Weights of a small mixture-of-experts language model, trained from scratch on English Wikipedia: a variant of SOAP for the experts.
Below are experts of layer 5 (counted from 0) of a mixture-of-experts language model. Rows are named router (the router's row for the expert), up (a neuron's input weights, with its number), down (a neuron's output weights, with its number) and show model dimensions 0-63. Each number is 50 + 10 x the weight over its row's rms, rounded and kept within 0 to 99.
Before each expert's rows: "gets" lists some tokens that make up at least twice as much of what it gets as of all text. This comes from a sample of Wikipedia text that the model never trained on. Tokens count by the router's weight.

# expert 5
gets: " P", " p", "p", "ip", "P", " sp"
router:45 43 53 52 53 48 54 66 42 56 58 70 48 43 51 49 46 35 64 63 47 61 60 63 44 41 47 48 62 59 49 54 52 57 46 51 57 34 51 58 42 60 51 58 37 65 53 44 59 51 50 21 52 45 49 63 47 38 62 55 55 16 25 53
up0:54 48 39 59 67 50 45 64 61 53 68 55 43 40 37 37 45 43 63 54 51 50 54 39 51 58 41 43 41 58 64 57 48 72 60 43 47 50 68 71 52 53 43 41 25 47 47 51 42 41 36 44 50 51 48 35 37 33 61 64 60 33 43 56
down0:54 46 60 55 54 57 39 48 52 50 65 35 63 45 44 36 71 55 56 57 27 75 52 37 41 48 47 64 47 43 62 69 45 43 44 57 54 41 43 63 53 45 49 56 55 51 59 54 61 46 60 47 29 60 57 74 59 52 45 50 53 41 47 51
up1:65 50 36 57 43 43 54 52 64 36 44 46 34 68 48 41 34 59 68 63 32 45 39 46 47 32 50 66 53 60 49 54 50 39 68 57 48 35 26 54 37 56 50 56 41 34 39 53 34 44 40 38 38 54 40 56 61 51 72 45 34 38 28 45
down1:45 59 28 34 50 54 50 57 56 44 70 56 50 44 49 56 58 50 52 53 54 37 41 58 40 39 48 48 51 51 44 59 66 49 43 42 62 49 58 70 54 26 38 74 52 53 59 48 46 44 58 28 59 64 55 48 67 60 56 56 36 44 55 41
up2:56 37 51 39 38 38 40 38 56 48 61 43 48 44 41 45 51 28 52 50 66 48 71 63 66 44 55 50 56 46 48 53 39 57 52 44 43 50 39 55 40 55 47 43 56 34 46 26 45 68 44 62 46 73 25 48 54 55 45 54 61 51 48 53
down2:54 44 58 51 58 49 28 42 53 53 45 46 39 68 48 44 36 35 42 49 57 29 48 58 53 50 39 62 55 53 54 65 36 54 48 50 58 44 38 55 35 46 48 42 41 41 58 38 45 49 38 64 62 56 63 70 55 48 60 59 58 51 62 63
up3:61 57 53 51 46 48 50 50 43 54 61 61 44 40 55 80 44 39 69 56 37 48 46 32 38 53 61 54 47 35 59 47 39 54 32 50 47 33 31 43 58 61 44 35 55 51 41 56 35 44 53 54 34 59 53 61 50 39 61 52 53 40 47 56
down3:44 33 47 70 52 57 42 57 38 37 60 45 60 24 45 35 43 62 47 51 46 51 47 49 49 69 57 50 39 60 61 38 52 47 60 57 35 31 48 52 41 58 52 46 35 46 42 49 59 39 47 51 40 49 49 30 40 51 66 55 33 51 37 43
up4:43 54 69 65 61 27 40 58 38 50 66 29 41 49 40 39 58 57 45 45 31 63 66 42 61 48 57 43 44 29 62 61 42 57 32 63 41 51 35 56 50 61 50 35 57 46 49 54 50 63 46 42 59 38 56 53 41 50 50 69 53 51 53 39
down4:41 49 38 51 51 48 42 35 40 39 36 46 44 60 35 65 46 37 63 46 42 47 51 42 45 47 57 41 61 53 37 40 54 64 55 47 30 51 29 30 59 50 65 47 55 66 63 48 50 68 50 55 36 48 60 51 44 39 48 66 31 30 42 54
up5:42 43 73 67 64 56 53 48 50 52 45 46 48 38 58 55 61 54 51 73 27 46 63 42 40 55 47 57 27 35 39 45 43 55 47 45 26 51 38 54 36 79 38 47 53 52 45 44 56 51 43 38 51 52 59 53 64 29 54 50 45 43 56 47
down5:45 56 38 61 52 41 54 52 39 34 65 51 62 53 51 57 56 58 37 52 61 57 50 55 28 55 60 42 46 41 46 48 54 68 51 45 54 41 70 53 35 55 48 49 42 54 50 55 46 56 55 51 64 50 57 52 75 35 59 59 56 47 54 51
up6:41 48 33 41 37 45 47 32 40 54 42 30 61 64 44 56 38 50 72 43 53 49 58 38 40 41 53 46 52 40 42 54 34 55 54 58 49 57 50 47 68 52 37 53 36 51 45 37 54 32 58 38 51 52 34 54 47 44 62 56 43 43 38 43
down6:42 47 51 53 64 46 60 39 35 43 51 41 55 54 51 38 44 59 57 69 59 47 47 51 59 54 49 58 44 43 52 62 46 65 42 55 48 35 36 52 50 36 60 52 65 49 59 45 46 45 49 51 62 48 41 48 53 40 66 37 43 50 32 53
up7:56 60 53 56 64 62 58 58 63 43 45 59 29 65 50 31 55 58 42 65 43 60 44 74 58 53 65 46 46 53 48 57 40 59 52 55 52 35 62 54 47 49 51 41 32 56 50 46 38 62 38 62 47 53 49 55 53 49 64 53 51 44 57 42
down7:56 44 63 53 46 57 53 51 51 48 58 64 41 34 47 40 62 54 53 46 49 42 39 58 61 31 48 47 47 57 52 47 62 59 49 62 45 48 36 30 65 59 49 41 53 59 52 46 70 39 61 41 20 53 50 55 58 34 61 51 64 47 42 70
up8:45 64 60 52 62 50 37 55 50 65 41 50 56 47 66 40 38 62 32 55 55 63 61 56 35 36 41 37 49 78 54 43 61 56 46 42 55 52 43 66 35 39 53 44 54 56 48 52 42 59 33 57 41 60 50 82 61 68 61 46 39 42 44 59
down8:61 43 49 58 51 43 50 33 56 44 59 47 39 50 60 51 49 63 47 49 61 43 47 63 41 55 41 70 65 45 39 53 58 61 43 45 34 56 36 46 34 81 45 65 44 36 49 52 40 44 53 40 54 42 42 33 48 40 49 52 38 50 49 44
up9:53 47 35 40 58 51 48 57 61 39 45 52 30 51 70 43 46 40 55 55 47 55 40 55 34 38 48 43 35 52 41 53 47 46 38 65 42 43 55 39 60 61 42 50 34 65 38 47 55 38 43 36 40 49 37 60 37 55 47 29 59 49 31 60
down9:34 41 61 53 53 69 66 57 48 71 53 58 43 55 53 49 64 46 41 48 37 43 45 44 49 51 45 55 51 62 51 38 25 42 61 62 63 66 54 43 63 53 33 53 41 60 63 51 59 52 54 57 51 43 71 54 36 34 34 62 41 58 42 46
up10:52 53 53 46 46 35 30 47 53 47 39 51 41 63 48 45 52 28 56 32 37 37 61 52 54 52 42 53 53 53 41 47 42 45 56 45 32 43 55 57 49 60 32 42 61 59 53 54 62 29 64 36 72 61 42 50 63 48 59 61 44 57 40 38
down10:56 59 58 52 46 55 54 57 34 38 53 51 51 38 60 53 46 57 31 47 46 39 45 54 50 50 49 66 54 67 53 70 55 51 62 39 58 31 63 27 49 48 50 43 47 57 36 48 47 44 46 36 25 40 29 51 51 46 70 50 58 40 50 54
up11:60 62 67 51 44 41 40 50 73 51 48 45 48 61 40 42 44 52 38 36 59 60 33 45 42 51 40 50 63 68 40 56 37 26 58 31 45 43 37 52 55 55 42 48 52 68 53 50 31 43 43 44 50 63 42 78 48 45 63 37 39 18 43 51
down11:62 58 43 36 65 58 54 22 40 42 77 67 60 45 40 53 29 37 52 51 64 58 50 48 51 61 37 53 44 59 56 58 32 52 45 56 40 63 42 43 66 48 55 54 55 72 59 50 41 56 65 52 44 46 55 41 61 68 58 72 48 38 35 45
up12:56 41 38 58 45 44 58 63 55 55 41 70 51 59 61 60 56 44 66 62 47 29 46 51 53 57 49 57 43 50 52 56 48 43 37 60 64 52 49 44 59 51 52 28 50 56 58 63 58 38 37 45 39 45 47 48 48 44 46 59 67 52 41 51
down12:47 44 60 36 34 60 36 48 45 60 45 50 62 64 46 59 56 49 54 59 48 45 34 65 41 57 48 67 56 57 66 47 36 45 58 39 45 49 51 45 44 64 59 54 43 65 41 47 55 35 53 51 67 59 53 36 45 54 36 43 48 64 44 38
up13:59 46 37 51 56 49 45 46 51 50 51 70 50 62 57 53 58 41 50 50 33 58 62 45 45 47 54 47 50 56 54 43 72 53 63 55 33 57 48 55 41 34 56 57 53 43 45 55 70 40 45 59 53 54 37 56 59 49 47 53 73 42 32 72
down13:34 51 64 46 52 37 43 57 64 47 43 43 57 52 52 45 65 40 61 33 59 28 39 50 56 32 56 56 58 54 58 34 50 49 50 65 53 60 48 62 71 61 53 53 33 44 63 59 62 60 38 40 53 52 60 34 69 58 41 58 53 42 53 25
up14:43 42 32 56 51 54 55 53 43 53 60 48 61 41 61 44 30 70 57 54 47 48 43 60 45 54 38 52 63 44 62 52 38 51 43 35 62 52 61 66 69 43 48 62 60 51 46 43 38 38 55 24 38 49 48 51 52 52 37 49 54 45 60 50
down14:46 64 54 55 55 56 57 46 64 46 54 63 48 57 50 49 42 67 51 42 44 49 37 52 52 61 56 61 38 48 40 40 54 64 29 42 37 52 50 49 42 55 32 36 72 36 43 49 55 36 50 35 56 47 37 44 66 41 54 45 54 50 52 51
up15:73 53 64 37 49 51 57 61 55 56 73 44 49 45 52 46 51 30 55 49 45 53 45 44 45 42 62 47 50 57 38 50 72 54 53 49 38 33 57 64 50 60 40 41 50 48 57 53 53 37 61 41 44 52 47 49 43 42 61 42 36 42 48 40
down15:25 42 47 64 58 40 59 37 42 57 65 51 56 55 40 52 66 52 57 59 42 63 55 67 45 57 33 50 59 44 61 56 38 37 56 44 55 57 70 63 58 38 34 47 34 57 40 46 48 60 50 34 44 45 53 59 69 40 61 62 24 42 55 41
up16:62 31 34 56 58 41 54 59 46 60 44 72 63 41 48 51 37 53 52 46 51 37 39 44 58 57 59 59 32 51 43 47 51 32 44 28 60 61 46 63 40 54 60 48 52 66 62 43 36 54 63 57 46 37 50 49 53 49 44 59 62 61 37 35
down16:40 50 44 46 31 31 33 62 53 60 65 61 53 58 37 45 51 66 62 59 46 49 43 56 25 63 46 77 56 43 55 53 47 62 51 34 55 70 66 53 43 41 30 40 31 46 44 59 56 33 54 44 57 47 43 45 43 51 41 35 47 36 39 30
up17:51 48 43 41 34 47 51 47 47 62 33 44 55 39 59 61 44 41 54 64 39 45 48 59 54 59 49 47 33 65 42 55 29 47 38 59 39 42 52 62 63 43 65 51 41 50 50 48 36 40 40 48 40 32 73 53 48 60 50 74 39 44 60 64
down17:37 46 33 45 51 48 41 49 42 63 40 33 42 53 46 65 47 41 30 66 48 55 41 57 56 52 64 54 56 44 70 48 56 43 60 51 61 70 55 50 42 53 56 55 63 49 60 40 46 67 47 62 50 45 45 40 30 51 53 50 61 58 46 59
up18:48 39 49 46 50 36 58 41 47 48 66 60 66 53 68 54 58 37 56 61 64 43 49 35 46 61 34 39 45 67 47 47 38 52 46 55 53 46 37 46 52 43 50 68 46 59 39 38 47 46 44 45 56 51 32 41 21 54 45 34 56 48 53 48
down18:35 45 46 45 49 66 43 48 48 53 36 57 53 54 47 57 48 39 50 57 54 47 53 50 49 53 49 58 58 44 65 53 42 71 47 53 58 64 43 36 36 50 49 62 43 66 68 65 48 33 51 50 47 33 40 47 63 39 60 66 70 37 39 59
up19:45 39 68 39 37 50 58 41 47 44 45 32 57 50 53 38 28 46 62 51 42 43 61 61 60 58 47 46 60 59 35 48 50 61 37 55 46 41 51 43 44 37 36 31 44 36 46 46 49 37 55 46 40 34 72 41 46 58 40 72 61 54 55 60
down19:39 57 54 58 67 46 49 37 51 42 39 49 58 50 50 61 37 61 35 50 47 57 57 48 57 70 58 40 45 50 34 45 49 26 56 45 39 50 42 50 46 37 50 51 39 33 78 54 50 57 55 53 28 53 67 64 44 57 52 58 50 48 49 55
up20:45 46 43 47 48 50 62 41 55 55 51 52 33 42 57 44 48 45 66 61 33 53 45 60 43 52 60 27 53 69 39 49 46 57 58 40 43 59 54 72 60 45 59 62 40 64 53 46 38 53 57 32 27 53 40 44 40 34 58 56 41 34 37 49
down20:66 26 56 27 53 51 61 62 59 53 72 56 47 53 43 46 51 53 34 62 40 54 63 48 37 36 44 56 41 54 39 50 41 52 37 40 63 43 50 68 63 53 61 66 46 47 33 36 51 37 58 56 46 62 58 47 48 65 46 42 32 66 40 46
up21:65 47 54 61 54 35 65 55 50 58 55 45 44 59 47 52 67 59 46 55 60 41 51 46 54 46 56 49 49 47 55 53 66 62 47 42 39 45 46 44 44 31 35 50 62 43 68 34 57 44 59 44 49 45 57 59 31 55 50 35 54 44 44 40
down21:47 57 63 44 36 64 62 75 45 53 54 61 39 50 55 43 45 59 50 47 59 53 45 57 22 38 32 45 49 69 48 48 45 36 40 56 50 48 54 49 66 59 70 55 63 44 56 34 52 66 56 43 41 74 58 48 54 50 55 67 40 61 63 41
up22:47 56 54 44 50 48 64 85 55 63 63 54 42 56 53 55 58 31 48 53 60 42 63 57 57 70 48 62 42 47 49 49 49 52 47 54 40 46 79 47 51 63 50 64 50 51 63 46 63 55 50 45 46 50 52 41 41 47 57 53 65 37 56 68
down22:50 46 47 51 47 47 58 53 66 67 68 62 53 49 42 46 56 50 37 60 46 42 52 52 54 42 50 48 42 51 60 35 35 42 51 46 55 66 40 62 59 43 78 45 52 56 23 30 45 42 53 55 45 43 52 36 42 46 64 71 60 33 45 56
up23:51 66 49 31 49 48 56 51 60 50 61 56 29 51 64 67 45 58 44 51 31 59 48 44 50 51 49 60 57 50 59 48 47 60 58 47 38 38 43 35 44 66 53 45 60 60 58 35 51 53 59 48 46 48 55 56 61 43 58 56 44 42 55 47
down23:51 51 41 47 37 46 54 50 74 44 43 65 44 48 66 50 53 41 46 46 58 58 49 46 57 66 38 50 42 49 68 43 32 51 44 43 53 67 46 39 36 70 62 44 36 63 67 55 57 53 47 49 53 35 36 56 51 61 63 58 42 50 53 50
up24:43 49 55 45 59 37 59 33 48 64 53 62 48 50 47 40 50 43 40 46 63 36 67 45 61 55 47 44 53 63 52 44 64 53 53 42 48 35 50 62 44 42 46 43 65 44 36 36 58 47 45 48 57 40 56 52 57 58 48 54 54 57 32 55
down24:42 52 63 49 45 52 40 49 64 67 54 50 48 51 52 52 44 42 28 52 67 57 42 51 74 42 52 55 61 47 67 59 60 50 57 53 57 34 57 40 56 73 26 44 54 38 54 55 52 41 42 64 42 51 63 52 54 52 57 35 60 66 43 42
up25:48 52 48 45 52 72 42 44 39 68 47 63 54 43 51 58 36 34 44 48 62 60 41 64 48 44 40 44 49 36 47 40 41 77 50 49 62 62 38 47 44 53 61 44 44 57 50 45 61 35 48 40 45 49 58 62 44 45 48 53 52 40 47 46
down25:51 53 44 52 47 65 48 48 50 37 70 42 52 39 37 57 44 40 52 51 45 51 39 40 48 49 75 53 41 49 57 39 43 58 62 48 43 59 50 53 54 50 59 52 43 39 62 52 46 63 44 55 70 54 42 44 35 56 46 55 57 51 33 65
up26:49 52 44 42 49 58 68 46 70 56 46 62 45 41 61 51 49 39 52 62 66 42 54 45 51 55 50 38 51 52 49 67 58 61 45 41 46 64 60 51 45 38 50 37 47 52 39 67 47 61 50 52 38 43 48 40 47 58 69 54 61 56 44 57
down26:58 46 68 51 59 59 50 47 69 60 52 50 38 51 40 53 65 49 53 44 39 62 60 60 50 55 62 38 56 61 37 67 48 46 60 38 47 41 59 43 58 45 41 57 64 58 40 46 52 62 39 40 38 40 53 66 46 63 59 38 50 53 50 44
up27:50 49 43 65 45 30 46 54 64 53 41 54 56 53 46 37 34 49 55 67 44 42 55 41 48 54 37 47 49 59 45 51 47 62 56 49 47 35 36 46 57 71 75 48 64 55 50 57 65 53 43 54 53 51 37 31 66 53 61 63 42 32 35 66
down27:57 40 66 59 47 44 47 45 47 33 55 46 41 51 54 63 35 56 38 59 45 45 50 23 53 49 41 35 41 50 43 60 34 67 58 40 45 57 55 50 58 45 50 49 57 51 37 53 46 61 55 58 44 32 50 51 53 34 54 42 49 54 45 52
up28:43 42 56 46 55 54 26 50 34 64 42 56 68 28 75 51 54 44 39 61 43 49 54 57 46 47 45 51 45 70 70 49 67 36 60 44 63 34 51 51 59 56 49 65 47 58 59 50 64 53 50 55 58 52 39 47 55 50 56 48 57 50 44 33
down28:38 43 58 35 51 45 46 46 45 55 56 49 44 60 49 48 59 45 38 33 52 43 55 54 51 45 52 64 54 50 50 40 53 49 70 37 54 48 65 36 46 51 48 62 50 36 52 42 37 60 38 64 45 70 53 39 42 60 63 33 62 54 50 29
up29:60 45 46 54 56 35 34 35 52 56 50 50 44 61 73 57 70 66 58 55 58 55 53 53 42 53 41 45 63 54 51 58 59 47 29 50 48 49 60 23 70 59 42 48 41 56 39 48 60 42 55 48 50 39 39 40 51 39 34 31 50 41 54 58
down29:45 43 40 35 44 58 52 47 56 57 31 66 58 48 45 58 34 51 30 61 71 41 50 34 56 51 46 54 55 51 62 42 44 48 69 53 57 51 41 51 66 49 59 48 46 51 49 33 39 34 55 74 69 45 55 56 64 63 22 45 66 41 36 67
up30:54 51 53 66 57 58 35 49 54 56 57 55 45 59 44 54 61 43 54 54 31 41 70 43 58 53 34 52 50 58 56 65 38 61 50 60 50 44 46 53 57 61 62 51 48 65 65 46 57 65 42 39 53 43 49 47 59 43 33 33 68 58 63 57
down30:37 57 54 50 44 72 53 42 48 43 49 49 48 50 41 51 51 49 52 50 33 54 49 44 50 56 44 68 46 40 54 38 38 54 74 43 53 46 57 46 59 47 45 58 39 39 59 45 35 50 53 86 58 39 56 38 38 41 40 50 44 59 64 67
up31:53 50 47 52 70 29 47 49 58 40 37 50 53 63 53 54 51 48 35 58 41 42 40 42 48 60 54 43 66 47 49 38 58 61 56 57 39 61 56 53 53 50 62 37 56 29 64 57 43 40 54 50 32 42 59 57 47 36 52 55 63 47 64 55
down31:45 48 60 50 55 60 58 71 44 36 67 47 45 39 37 53 54 53 43 55 43 47 47 54 28 62 54 56 41 61 70 43 56 51 47 44 34 57 48 58 47 63 54 53 52 41 60 54 52 46 39 41 52 67 20 43 37 58 55 50 44 46 51 32
up32:56 51 66 33 72 43 39 37 37 22 54 51 51 63 41 52 51 14 41 46 39 59 49 56 51 46 61 43 45 32 49 63 56 62 26 52 47 60 45 62 48 58 42 54 60 58 52 48 35 55 65 32 66 57 48 65 32 38 46 54 60 50 36 30
down32:53 45 51 28 79 63 57 41 50 47 62 44 46 45 51 35 63 46 43 49 25 45 66 63 54 35 49 41 49 46 50 32 43 54 52 36 49 53 57 45 39 68 35 53 44 53 50 46 48 39 61 56 31 58 42 66 45 46 56 45 64 43 50 60
up33:61 61 38 48 65 47 49 43 54 52 21 43 26 55 64 55 48 51 55 54 58 43 38 41 32 57 50 37 68 33 38 42 48 47 23 40 35 58 63 66 45 62 59 62 52 56 41 61 57 53 52 60 44 67 47 67 45 66 49 44 54 53 57 50
down33:46 49 46 64 47 41 43 35 35 56 45 62 41 34 50 61 55 43 38 44 50 29 73 49 49 50 45 72 55 44 51 61 73 56 35 54 54 65 62 58 43 35 26 57 52 63 60 46 52 65 44 44 53 52 52 56 32 47 64 48 44 44 39 59
up34:47 56 65 38 48 33 47 76 60 59 56 61 57 30 52 46 45 68 44 59 42 54 49 42 76 34 49 46 51 69 49 68 44 50 60 42 50 50 60 53 48 64 62 48 47 72 65 54 56 61 55 50 40 51 60 53 28 47 66 48 53 54 52 42
down34:57 52 32 54 46 45 53 48 45 55 64 34 37 54 70 43 57 34 48 59 34 45 51 51 58 46 63 41 51 57 55 39 54 61 58 35 51 58 53 38 58 52 39 41 47 62 58 50 54 41 39 38 44 50 48 47 43 72 61 37 44 58 62 58
up35:59 51 59 47 58 41 56 60 52 36 45 78 66 52 40 43 53 57 54 63 50 43 75 70 35 50 46 66 61 53 46 55 52 52 46 40 62 53 37 52 28 47 60 38 54 71 42 72 59 43 59 46 55 35 40 55 50 61 55 56 45 39 42 45
down35:51 55 43 46 43 45 65 41 57 54 48 48 45 56 47 56 50 61 46 51 59 46 57 36 78 47 62 46 69 36 59 43 42 64 36 30 42 55 58 64 48 45 45 48 46 44 44 61 56 53 61 49 35 55 42 57 37 45 25 51 58 50 41 50
up36:53 60 57 64 29 39 51 47 34 40 55 58 57 31 60 50 42 66 45 51 55 40 60 47 35 54 50 64 82 41 59 53 41 38 49 60 67 42 51 49 47 48 55 63 47 60 48 48 32 58 42 53 57 48 27 46 30 53 70 37 47 47 36 60
down36:83 46 60 54 40 56 38 32 55 32 72 58 61 55 65 33 44 47 57 52 40 42 49 27 59 51 43 44 52 65 53 60 49 62 41 51 58 57 56 32 46 56 47 39 58 50 47 49 50 50 37 56 53 42 45 42 49 27 47 40 33 49 47 49
up37:63 58 63 44 65 61 48 48 50 44 58 57 47 46 46 52 39 41 48 48 46 45 51 56 54 34 39 42 65 69 45 52 45 52 51 58 50 42 56 66 48 57 33 57 33 41 64 52 44 54 52 50 43 40 57 47 59 56 71 48 42 26 44 58
down37:37 41 42 54 50 51 61 34 25 39 69 29 47 48 33 54 63 42 54 49 29 51 52 65 61 40 49 44 50 53 43 52 28 48 58 62 62 49 57 67 44 51 47 77 41 41 49 43 42 61 50 58 53 53 47 54 65 61 49 63 48 61 43 30
up38:45 46 35 42 33 51 42 45 51 55 51 63 57 52 45 52 50 51 39 52 56 72 50 56 25 52 48 38 43 55 42 64 37 64 51 48 46 51 46 48 31 55 29 62 57 52 57 39 60 46 55 55 57 32 37 59 58 35 50 43 66 44 64 33
down38:46 55 59 43 61 45 44 57 57 44 53 50 48 54 53 44 71 60 62 55 69 48 43 46 59 39 47 38 48 40 40 63 50 47 46 35 49 50 51 30 53 43 48 50 59 39 57 40 47 60 46 44 50 47 62 48 53 58 44 37 55 61 30 46
up39:42 53 59 37 55 53 38 64 59 49 53 64 34 59 55 30 52 55 58 61 42 50 29 36 61 50 47 62 41 60 66 49 45 73 46 51 50 35 37 60 53 42 51 34 48 63 46 59 58 56 66 47 60 58 55 43 44 38 44 51 42 53 52 53
down39:50 53 45 58 43 43 35 29 53 46 42 68 51 49 40 42 72 45 43 44 55 29 55 36 49 61 69 43 44 56 61 22 51 55 45 48 56 45 47 70 57 35 50 59 50 50 41 54 40 33 46 48 60 43 49 32 54 39 42 49 53 47 38 54
up40:32 43 51 51 44 29 50 49 48 45 44 55 59 52 43 50 43 56 48 57 49 50 62 33 53 49 47 50 48 57 52 42 61 47 60 63 67 40 49 45 51 53 69 46 49 32 53 56 42 31 44 51 51 64 35 37 59 62 47 51 63 32 48 66
down40:36 53 42 49 57 30 33 60 56 52 31 41 52 36 39 53 40 63 54 42 41 41 47 48 45 38 41 39 66 39 55 45 50 52 37 61 64 48 58 53 37 45 29 50 49 35 56 39 49 39 55 57 50 32 57 47 51 47 58 74 33 38 53 54
up41:67 46 68 52 52 55 54 46 36 58 57 47 45 46 43 42 65 38 45 50 58 55 42 55 41 50 70 41 54 43 63 59 65 66 32 54 50 47 71 57 39 29 52 64 53 39 47 49 46 55 51 29 66 51 53 55 45 42 43 31 53 52 38 46
down41:38 58 34 29 41 57 57 49 56 40 38 46 38 64 43 53 49 46 40 50 47 35 48 56 63 67 44 49 63 50 55 58 42 55 57 48 44 50 51 41 45 49 43 47 48 45 70 50 74 53 37 59 48 52 62 57 59 34 37 58 61 70 51 49
up42:69 34 38 23 40 52 52 51 60 56 52 38 60 61 53 46 42 33 67 46 47 39 40 58 30 35 53 46 39 44 49 61 52 51 41 39 36 55 53 54 48 57 42 58 34 40 43 58 50 42 46 51 50 47 61 35 43 44 56 46 47 43 61 45
down42:54 38 47 40 60 53 54 51 44 52 49 65 42 40 46 54 53 54 50 67 51 63 63 52 37 33 34 50 67 50 64 76 69 44 64 44 46 68 44 48 53 53 77 56 66 51 48 50 43 45 35 53 65 53 46 44 69 45 59 54 36 47 47 43
up43:37 46 54 48 54 53 57 60 41 55 51 61 72 58 44 46 58 54 62 54 36 53 26 51 65 46 46 52 45 57 60 37 68 43 53 65 53 32 55 45 41 48 55 52 56 44 49 45 60 39 57 57 41 74 47 39 38 59 35 36 46 47 64 33
down43:61 50 20 52 57 62 26 41 56 64 62 32 43 58 48 43 45 45 43 48 41 46 36 60 58 47 42 47 64 42 65 54 35 51 40 38 43 48 52 49 54 54 63 46 40 63 56 52 43 42 32 38 54 41 56 55 47 60 43 62 53 40 52 44
up44:42 46 55 52 45 68 51 63 42 45 76 49 39 55 40 31 68 32 65 52 61 52 73 58 46 38 35 44 33 44 46 49 51 40 35 73 65 52 41 58 53 45 32 46 56 46 63 58 62 49 47 41 36 53 53 47 30 64 45 34 50 49 54 59
down44:56 55 43 51 52 52 64 61 76 60 72 63 51 43 47 26 57 38 64 49 64 40 53 55 59 43 43 59 41 60 60 34 58 43 54 48 63 56 56 68 61 50 44 51 53 35 57 39 62 49 46 55 62 43 53 23 36 41 60 52 47 47 44 49
up45:41 46 58 55 59 50 42 45 50 32 65 62 59 60 63 34 48 64 59 54 54 50 59 45 46 54 57 59 48 38 52 37 66 52 30 49 32 41 48 50 53 53 64 37 55 45 38 60 61 48 53 47 44 51 61 46 22 65 40 75 63 53 40 52
down45:33 54 68 36 42 48 28 45 61 36 65 66 52 49 39 36 56 57 75 53 67 61 45 52 47 50 42 58 43 66 55 45 54 37 60 50 58 38 45 45 53 38 49 66 30 56 37 59 51 44 45 42 32 44 56 56 58 59 30 51 43 32 64 54
up46:58 47 48 39 47 50 33 35 55 46 50 65 42 46 56 53 55 31 62 64 39 40 53 52 46 67 29 66 55 53 42 53 39 64 72 58 49 49 59 41 49 44 50 53 34 66 45 49 51 64 43 50 56 44 54 34 44 31 56 48 64 51 59 45
down46:53 43 34 57 39 50 59 53 65 50 62 41 47 53 37 69 44 39 55 36 45 41 63 53 47 46 51 41 25 46 48 38 40 46 39 47 59 54 45 57 56 44 63 52 54 41 48 51 53 49 58 60 37 38 40 57 52 42 52 46 48 22 56 60
up47:43 54 55 50 38 48 57 49 61 46 28 51 64 26 56 35 40 49 51 52 48 38 43 47 57 48 61 33 62 50 68 45 51 50 38 55 55 25 37 56 52 56 36 44 44 44 57 66 40 48 33 38 41 40 41 73 71 40 51 33 50 27 63 51
down47:54 38 36 56 51 44 47 67 37 44 36 45 55 55 70 42 37 60 50 53 41 46 71 38 63 46 54 40 54 64 49 63 55 55 41 54 59 42 60 38 58 48 40 44 48 40 37 56 66 38 33 48 31 50 52 54 50 37 66 51 52 51 51 35
up48:34 40 46 49 65 45 58 61 60 47 47 41 55 41 42 38 58 38 61 43 26 37 43 51 41 54 54 51 57 53 45 59 49 42 48 55 38 46 64 53 37 58 63 49 43 39 46 45 39 55 40 36 47 64 76 52 35 48 48 40 42 61 61 33
down48:34 67 69 36 71 60 42 57 52 66 53 56 36 72 57 57 55 51 53 57 39 54 65 41 42 54 64 56 56 46 40 51 57 43 53 58 38 31 44 55 67 48 66 68 32 70 45 46 50 52 38 29 33 39 49 55 64 67 56 51 58 32 41 42
up49:56 49 66 39 42 56 49 32 68 53 49 42 55 50 50 36 51 61 58 45 53 41 54 31 35 52 43 45 36 46 58 46 31 60 50 34 66 54 36 60 57 67 33 53 47 51 44 43 52 55 61 48 45 48 60 59 58 46 55 51 41 31 25 43
down49:58 72 37 50 48 45 47 45 44 30 62 51 40 57 54 48 47 42 31 72 64 55 40 42 37 35 62 49 60 60 45 70 68 55 42 39 61 39 57 58 48 43 59 30 62 54 60 45 38 59 52 56 31 47 42 51 54 53 41 55 51 52 47 60
up50:38 33 43 43 54 70 48 50 38 41 43 54 41 47 20 50 56 51 48 64 50 51 54 47 44 37 56 54 51 46 49 56 49 50 60 56 47 57 56 43 37 42 54 37 52 63 44 43 49 59 44 36 42 43 46 40 60 53 46 53 31 68 48 53
down50:43 60 44 52 41 38 42 47 64 44 64 55 53 44 72 42 42 56 47 50 41 40 43 61 44 47 60 65 56 40 57 55 56 48 52 51 66 58 45 54 46 53 60 47 30 55 49 45 59 34 50 53 59 37 61 47 52 58 57 61 39 47 27 39
up51:63 62 51 52 44 40 61 52 54 59 49 38 56 40 61 50 49 52 43 59 28 36 39 57 55 50 62 45 68 55 46 54 60 49 42 46 55 44 52 28 45 55 57 46 43 53 56 39 46 44 33 53 47 32 47 32 36 62 64 49 42 41 46 70
down51:51 61 60 39 74 47 54 44 51 43 47 45 63 45 68 46 66 57 49 74 64 54 56 62 39 47 33 38 51 50 44 69 49 58 44 64 43 60 48 45 44 57 36 40 45 47 51 47 51 66 50 51 38 64 40 50 46 57 55 54 60 62 68 35
up52:45 47 53 46 45 26 56 64 39 45 58 50 49 39 39 64 44 58 37 48 62 53 55 67 44 26 42 54 49 51 37 41 57 40 49 48 74 46 42 41 51 55 49 68 39 67 48 50 61 69 67 47 34 52 37 56 61 41 46 63 52 28 45 55
down52:59 34 36 51 62 33 53 53 53 45 36 46 51 53 49 54 64 49 54 39 54 51 47 47 58 65 51 52 63 45 58 50 74 36 42 43 40 46 46 35 42 44 49 37 62 36 50 72 43 56 53 54 45 45 50 29 47 44 51 32 40 45 46 36
up53:53 42 37 31 57 51 58 49 59 32 44 42 51 42 35 35 34 28 45 66 56 48 56 65 54 54 53 52 63 62 42 50 36 46 50 41 52 61 60 47 71 64 63 57 35 46 58 63 43 55 61 59 44 51 48 49 54 32 47 40 39 68 46 36
down53:41 50 54 56 68 63 45 61 45 39 41 51 57 56 64 46 57 51 41 49 54 43 53 41 42 39 68 50 51 54 50 51 45 66 27 49 43 66 62 56 56 45 45 48 35 47 45 40 54 35 61 58 46 46 49 51 54 54 69 57 51 72 54 43